config.yaml
d_model: 256
experts_per_token: 8
router_bias: true
lr_router: 0.000731
init_std_o: 0.00647
Below are experts of layer 6 (counted from 0) of a mixture-of-experts language model. Rows are named router (the router's row for the expert), gate (a neuron's input weights, with its number), up (a neuron's input weights, with its number), down (a neuron's output weights, with its number) and show model dimensions 0-255. Each number is 128 + 24 x the weight over its row's rms, rounded and kept within 0 to 255. Numbers have three digits each.
After each expert's rows: "comes before" lists some tokens at least twice as common just after its tokens as in all text. This comes from a sample of Wikipedia text that the model never trained on. Tokens count by the router's weight.

# expert 47
router:159140091100117115134178152186094119061094066156146161100145127153128149178154117123100136076132141139126113077123148116132154111137116151127101143158086091135152122125100146143108112137126104102159142110134078173137126168146080141076118139113117130108090174153107157132145083118170144095140136125148129114176098144132108094134096115154125136142103088112154132155072109181098154143139141112146127123110149132125145119112166148101134128158119111095153106115131132099085110146138132122092154131112156100140105125138128155129136130111131131139113162117156106160161125108116101120114153131112100094132151128158124128165152153138114134116158134150133162119088115134100183139104133120122117149145103139117140115152064144127112124139125159169102112123107121119125083150152106
gate0:131131137113131098138104119157140133123148132144093112137124137101094134192075124159127127139157129164071081118161102114123127120119172124121111141125124167137109110135119181092117156110131114138171101075114112150163109142126184141140126071135142162147149128143132127111125100124132162104103153127118161108107154132124121077121105120112144144160164132105138197164158114120142104105117101174151153126100125147133172115097151131131064150155121113133144138129178152134152100177118129108100144144152142133111112118145163159127151093153172150113155132129134116111145165099150154148170117115127159128161088196137141173156145133158148113118143119110136118103111128153161123137125124149136101132095112159123162160146117134119131153130148160124084090121172111129151111152125121
up0:183145130089131116155157100130094135128119118119091085181135120130147159148126120135143145125102156146134060119129124150133080124136135151135115138126114139107090133099144135156150129134088174093187171118099102124139111103132150181107064133172085133162093120098161101133140137103093159120165110103184138125111141104127107087140177105120128085159143146121137081150175125188141116111119165097122115164129126139140135102096130129124164124118127115136147129084134114107109128122133141136144167125114116136118137126156136105103121151143137141149130110108111138142147114136152169141147110127129112125114132142091120142121138119149102130103129110122150121104108151112139084172084103149144144136163166178113123134121167176122109126112103116094106128141086123055123146141129160
down0:096121146157098095096117076121116114130140120158144120069152138112111081107165093078145106107149102129137107161137138129151113136120095132129160155138152140143147107134143174106116103183155168141099157110161145106148114117108090129112083116115128102106116130144142088149142131111158118150083200124112159144153123171137146154120133097142112125194155126106116143128123160112093159153166151176162112121142133151135102153122090068125091125095138141120150144134136154119136173140132157144118140146122116119125108112117093155121172129122152104153090085164136115141085114150133132084108117144123104151112148149123132134188144119144123104127106143137079174144136089113119121152144128145093148141103129076167107136089118135115130116118114153147103148116152151144109126139121127
comes before: "0", "1", "2", "9", "8", "7"

# expert 29
router:152148104091166121136137137151122100107145138163109132128149150145153106124160171093140155113139123152127122097143140068109153120124124160153116122151098081119133153062099138150109126154122142111133125106176119165156151125167097117101155132115121093146097137157124102145165075137107112097138133143131116118132110128081121122119090132113121133138082124093150124130128133136113108106107116090188154120116134133156154098131179127083185147154111095128151106115139103102131102126117147159145170111130125081139092122154139089148129107106145102136100159096124142160154138135083063104093146131151121139105131129156136157123163146187171121155101169131125119118119161131130142118099090129122156116112136120148173104136130126135091148168139142134137135160088181144140121115155162
gate1:130122119151139103139083124132071119114131130079108162121122082109142146151172156115118120140126153099124115114104139132121165138169118159145101169118143126160151167118123098108174142119106174151134141116115110144116146163136077127146108161113111108080098145141098137114150149127097160100158139122150112122122145150122106135138125138132070131118140114120162098129098111150092128114219124095093140147120093146135125079145159096119114118192125149158109117092156116143141169125128160139165106138136113089135101124124145123144159118145134132145104131105131140138125107103126117122118110114178162082142051086126106147127160116154146150118130128102136131126120154126136120109139156160160107119151178066105107142146142125138136112161098091176159120129149097129141149143106118
up1:139137138103121144114128147139162177141109129105123084138149130160115145104173121100121117121130109109106064074130129122125168116117175144131145147134141131104136118136143164171120126134140156094137147135105123145146122076127111124118132125132159128110096130080158121174142116153093118091123110115118133120136146118140101141108113121103182126114095175164133136175099122153106105138108134101174140086132158211097180131079131161120119143075097135141155109163147115132112134124131105146158118096152137125154124149098145078119104116118157120104133135169083118147111123162106089105145154122094121154125145139153144143124128121117113167179146160164129132158127127112114128114076104122091124095138115138157127127124154132121115126136150097122149099163101143185070126116164107
down1:158114145074144153096117107125120102157096093138129129119110144133115135132107126161139142135160147109115125111093125154134113135069150113101131112129119137114112135114093139171118148143160138162133105160117098158150097149128175104135139162123110096140154116154131138109153107124126124125155108154071169079124086082115121095116116102105170103123106130150148112144130136155113139130138117085147117128074121169095140114123126128146110168135149095134167160108152122110148111108139111120110152118121135110162059147114137063124103109155155159110128164122102138147096119118134112139122152147137119163115153114176177112156145064096114139131172145133147112189104130220110147096099112112125113131108117177126159128135124159127127151135164138130143140116130146129116109155161132
comes before: "\n", " The", " He", " In", " It", " This"

# expert 36
router:150144094084157103084146143164101092115122092152142139130133165138121147128127156122156135122143111140142138127142085131088177129165145111155154125124151104123154150132088156122109132170147115105173158089123121158139141160149072137126171120102156141139086120131119130116139115166114102101162149142111124165153102086078121119165096135124098132079083125057140098137096128131101144154131146104132156094123117138111118109097135134142136125156100115125148095109133150103129109108164181145141142124121110116137099121140112116130180114145123097136089132099126154137111150158111082116102140094144131115156147089185142148120167114128176147125164166182131171091149108140079144117120136113107155105120154097143140114109134172112153152120121161130113150131099144126124132146134122
gate1:167155116165084118145113105163173132149165116135091096145165130146146152145142150099127131113107156182127185123138071125178142158143108127151154120094121118105166109138115116113129145085127116151140166129108112139166132126105141121084127109132159156077163118128116125109119178082154107159112114154135143133139151100101150112129120099167130124074115120091159140137148133110104112093152137114125122070035118135144162135150131164161138126128160146104163169129131111106128132101152202144159136114150142129156096127135121139136125117133159099116102107144126144125156120145104103144104126162089126113154144135144117098120115082121119125140115130142119149107133103091124133107117114135122092139120126142126171093102108144130135125133110135120146112142098188120127143157178152
up1:126139142142123126160152130150145092096163173137135137123138168133062137130100119131141104141093114152165096119101133140136137149105153096155114131112131113106117148156091074090105118119117135106155130110125108146126168120131080112129160157121114155086155095122117098112136109166078117115111155088082126091122138141129131122162098180107129087135175127087146130191114140120203117146108112125151118168132135118118088092157114114127175147133157091159120147128161124109104136094109125099122101123121163128136140145166131110134102153109114161136114100081131106132152162079148121115115119099108154134117131165123118156163177128142099106145147094121131116112146166114104123124138113132131106128135129134103152107117131091094139127146107174137161128058111129127114110165155111
down1:110128139138133125109150122114124163123164136072111186119106109153114153120118157082122132092145164106127098130104089158136120140122118121168122129132131127141183131142136145103133092080125105142116100129101126143132123149141134127157142112123109107113153139113113133146179117154157159143146110111121106117125103167117091124133094141128115097137128203120102129161113128144114119086185101163145171162157137114120109090184137106104081150117095129125109077099139100142159128085146142124123132119096101146145190147079116161154116125143121120101112136112143118101118156123099119130132144086134109152133061137148115105156163101116125068138125109126135140165131093150095108136017126141134153107123122157120092129106127139138139117104136131120132125151120143112129131139127133
comes before: "\n", "-", " ", "|", "==", "The"

# expert 25
router:155120120123105116098187170159135113098099109151146123103108128138137108135170165127146142120160136184089097094106126118134166096190149112130124133137122114130159180096100170127125164145124147116133161098133112156115160116117097150085122152127135114123085173164104130114097132153150144099152136132118122135135102100081118089113109110114143142100112130099178139110108131147084157116103145093178130085110088137132146104129192065148121125115117127078136121111149127113155114110117139118144157149121107116139113125162140100148123106136138110118092149119097127146110153132099104116110157096164129096145120086175139156117150113129140118130134210122113135099119140125097154124127104116130165168100122106146162136120079160131122133108107142151146124130100167116135110113125118
gate0:163084124094147128138117141145176163085168140144135142127122172136115082103140174144107150111101113133097110185147097082134116085132123138112179117133108161120090114109137140110141133150119134125137104146138175119108183128101117156156108121143098098142129131100106134136074098103114168117108118137125075132145128137121137151120102096130142108116116106089105178158105146134124107114148115134146152121130116108116121166097100126126125099173154155113146144137138145157123105102143115116093171105143165130136119134166096130108107107119116075160102106137127131158081174168124073137107134156127144108118122158147134161123151125183139154120155138091124108126149133102137126127102126121165151102093095135133143175097183136116120159166092140124119124096111122097122124175154135
up0:124119076151112146129129142113129126093100106122131144139146173046120139115132123132190107142103116117108139110109118117075136171105107139131113171109117110083115192111151115149128136108144119097119140146098110109085138133106175123121129140148139120126097085169091123127145114156097138150106165101125110113159115085150162174167110111123160155128097146140139137111137121162138179145126089158079136091134098142114147126094099172070123129129124129158151160123119145128126131117109126143129075107110100161129127142098132160136107120120106112128112138123115140143126120132090084095133140124112132144137125144136192129152159115099117159113132169134134129119092169143129104137109142137125096146071103128182180126115132139149111142100108171103091129103124128156106159103113143
down0:107164132144093123123155133125121088136114098098121129100148139119125123106154105123145124161119097106099162142166142134086108128147107104128161147110182124095136115142117120114122113111114126130101182136111099140150124092105133126154146121162199130144128098130133128114157111143168132111146107132098127170106116141120136107167117156106139081084109119149133080129154132128128114155149102197125136122142146106132102130090081137104099203160119127155143144162106090112157098143078129107121135134119122151145114132088142097174151134132122127162103116129103153134111114094114145159169108121133083138125149136106141113186139111122149163105076124155119138158119130187151115126091132089131135129101151075162155134114179155153141179109131123107157111121153115143113128147136104
comes before: "1", "2", "born", "3", "4", "S"

# expert 22
router:183147101115114149074170130145091127087150118212157152120120149132141106149194156081111131139150126160111087081123138119140122136137131124149137103130130131110122166128126136099120168120144129078154159151146114142136143125183140183087128146123151113108079137164120132136152124125171163077194129113129115139158120083105100105106116134112121151109114106125147127127129144134120179095110117133158147132093135132136151081120141124129159139132098121129185133140126146103114136116165163149107140141101145107141101118174120106115119108134106103115085145142132143132115145128099149119111175095144106126118125100149118148113125122135153107114107173137131122109118150100128122106116114120103158152132149096139136132119091152160109107117099119146149134139089193105113098067140140
gate0:098096105150114107191078117159116128210112152081111143168130116175113169132144157160173124126114115137091075073101128106133164136164130075098092107155155142155154116111109100141099141118126137146099143114158120142109138167115113125117138122151111125111082135154123177142111150134142108112151151150149101144125161139085134150116109110192110173160111122127143132124106135140154154124114128153096126099118165131134124132123171133114112138131143129126124113103092160102130169124146154120127146114088138133115179122156159135140120110137159118141102133141112136130163109141117149124088161142145078098153151139124160115134142146125153177122134129151105152110139171139103173118159121152109145090121106132174122131167120121089141130118106156134176134114108149117156131139155143
up0:134126123094142118081150134153095144141150117127147099173147095097121125129089145135099105121149151094125108101101130104138126101132083184108130104138099080153146136160113107125074101114139141172126150119163140128132139134113165138120101133148151134127133102100162084116137114155122145121146161156173151081135124140157119112119120101096126145107123162151131071118126130124120137179135132148137108106097167124095121146054116110135127142125156163107106115177160153108167089115140126126082122081133144143114153144125152161141137174156097158127118106128185116097156138141135141127126133098102117117117106138120110121126114155189103113125129063134134135128152155077133095150152144139134127108200107150103110131111085116153125145186136118112122122126146119141115109140128106
down0:135091112114159090096146135184092103108142104132120117131113113120150140135109141155136131177120195122123180094120104106155101134137125110161127140113107129125128113142133154155122167159116109142149123111122131127148158118125134198175143108144123124146121115143119141131132109139148147095129143138103139118095082092133129121170135186122127161117155159147120086154125122094124110107100149124112184194151160116105139198149137098128156141088132141165149115095119085142134141168133158146168118126103123138132152099080112159135119109160136179139088110081149128122165124128117143152119122134124118118128097105086099149121141096125167114125095119150147122091155173082124120132134129137128170118158146100131150108130148165155152136095120128109126144166105138166149111119088152
comes before: "1", "2", "3", "0", "4", " |"

# expert 51
router:153150111121157123091144143170074101122144124156120124111107144140128084113133168127182140160139105112104091107123094148112133151151138119137164142127133112125127160135131132161105148128127176108170162143172140171089138094125111163114187134116117086169069146143122109137121110130132124137158146139144126197132113113085083113106107118127141143102101125105159145138093138160124135112135105091134183113133110118110112064085142095119138123151065112081145118130116159152135129153181143145130137122120135131146106145135150117110131148154147125124093168115120135154156138140101131123112152103138103120128174093146122154122135093181158112119142131145136126145123155152153145098161101103082118105091126117176126109106128150168141134122111118164084159118111152111112102117126107
gate0:118132102127113107107130153135132130141187140116145124133123129117133117109157123117131125089120163131146070106146108116068114109125112132159150141157097086133114123159079111117096131126115112177137137122133153177076107096128135167134125149140113166118115153092157114129091134116119114121132102140113110149138113139114116133099149118139105131100154103121156119100121081147138126136129133149115123118145099154129084102100128105146124098144097088164140213158134129144117163118095128119121103119098120114153115113118180124100143102116151153126112123136101166165149146111092111094131130144096109184121181100149101132139125077148178103094114129141139138149116118174117102134121104109102103113137107134159139110134158145174170120136116125164133172145138182097100105099192165
up0:108205150160113125131086109128142148120135102159094147145129140130121120076121156127105130148118115122182147156120096127138123122117127148165113138107126113122153199152141141138129153142188169107124133113113122104125138132124144102141120103137157078150099096106152127122153133137125123139155147108117135146152135118143091073129116092139129130140078157093089152154132082108104166124113098168126130147096131133161129112131124097106124124153126156118152111130113126084128149096136149142152106118124094165130119161091122102121094087105132168128102137151162101140132106116113133137114119150135091123148118171103143096096092075161107142141083112095131137107118125150104149147106112175139155136111104148129078121105111162157117134156088115172131072103161147101144082114172145
down0:140131156136132158120127109123132195148143154140135125109101131095106126149159130111120115134126191167140140124122167157124104145104094094105143115159135164126114148117144115117156072154128091157101128149149075105148134168132146121100148102115119171142149142146111124143122132146146166167171117135162143145153120116140104142180153098151122171174140105114134125115159184144103131115088141124118146155126134185184164119103139163120156090156096103144142100117157132155111134122105145105120135187105133117103131135128093126117142174124107134159138098123114137074130108111106149144089127134098167158101100119131151133124119133135150109141147112129116118120138060130137092115110133138099114114115094118097165089143121154108083066128125147105150123118129097081149136105136106
comes before: ",", " (", " and", " of", " in", " Department"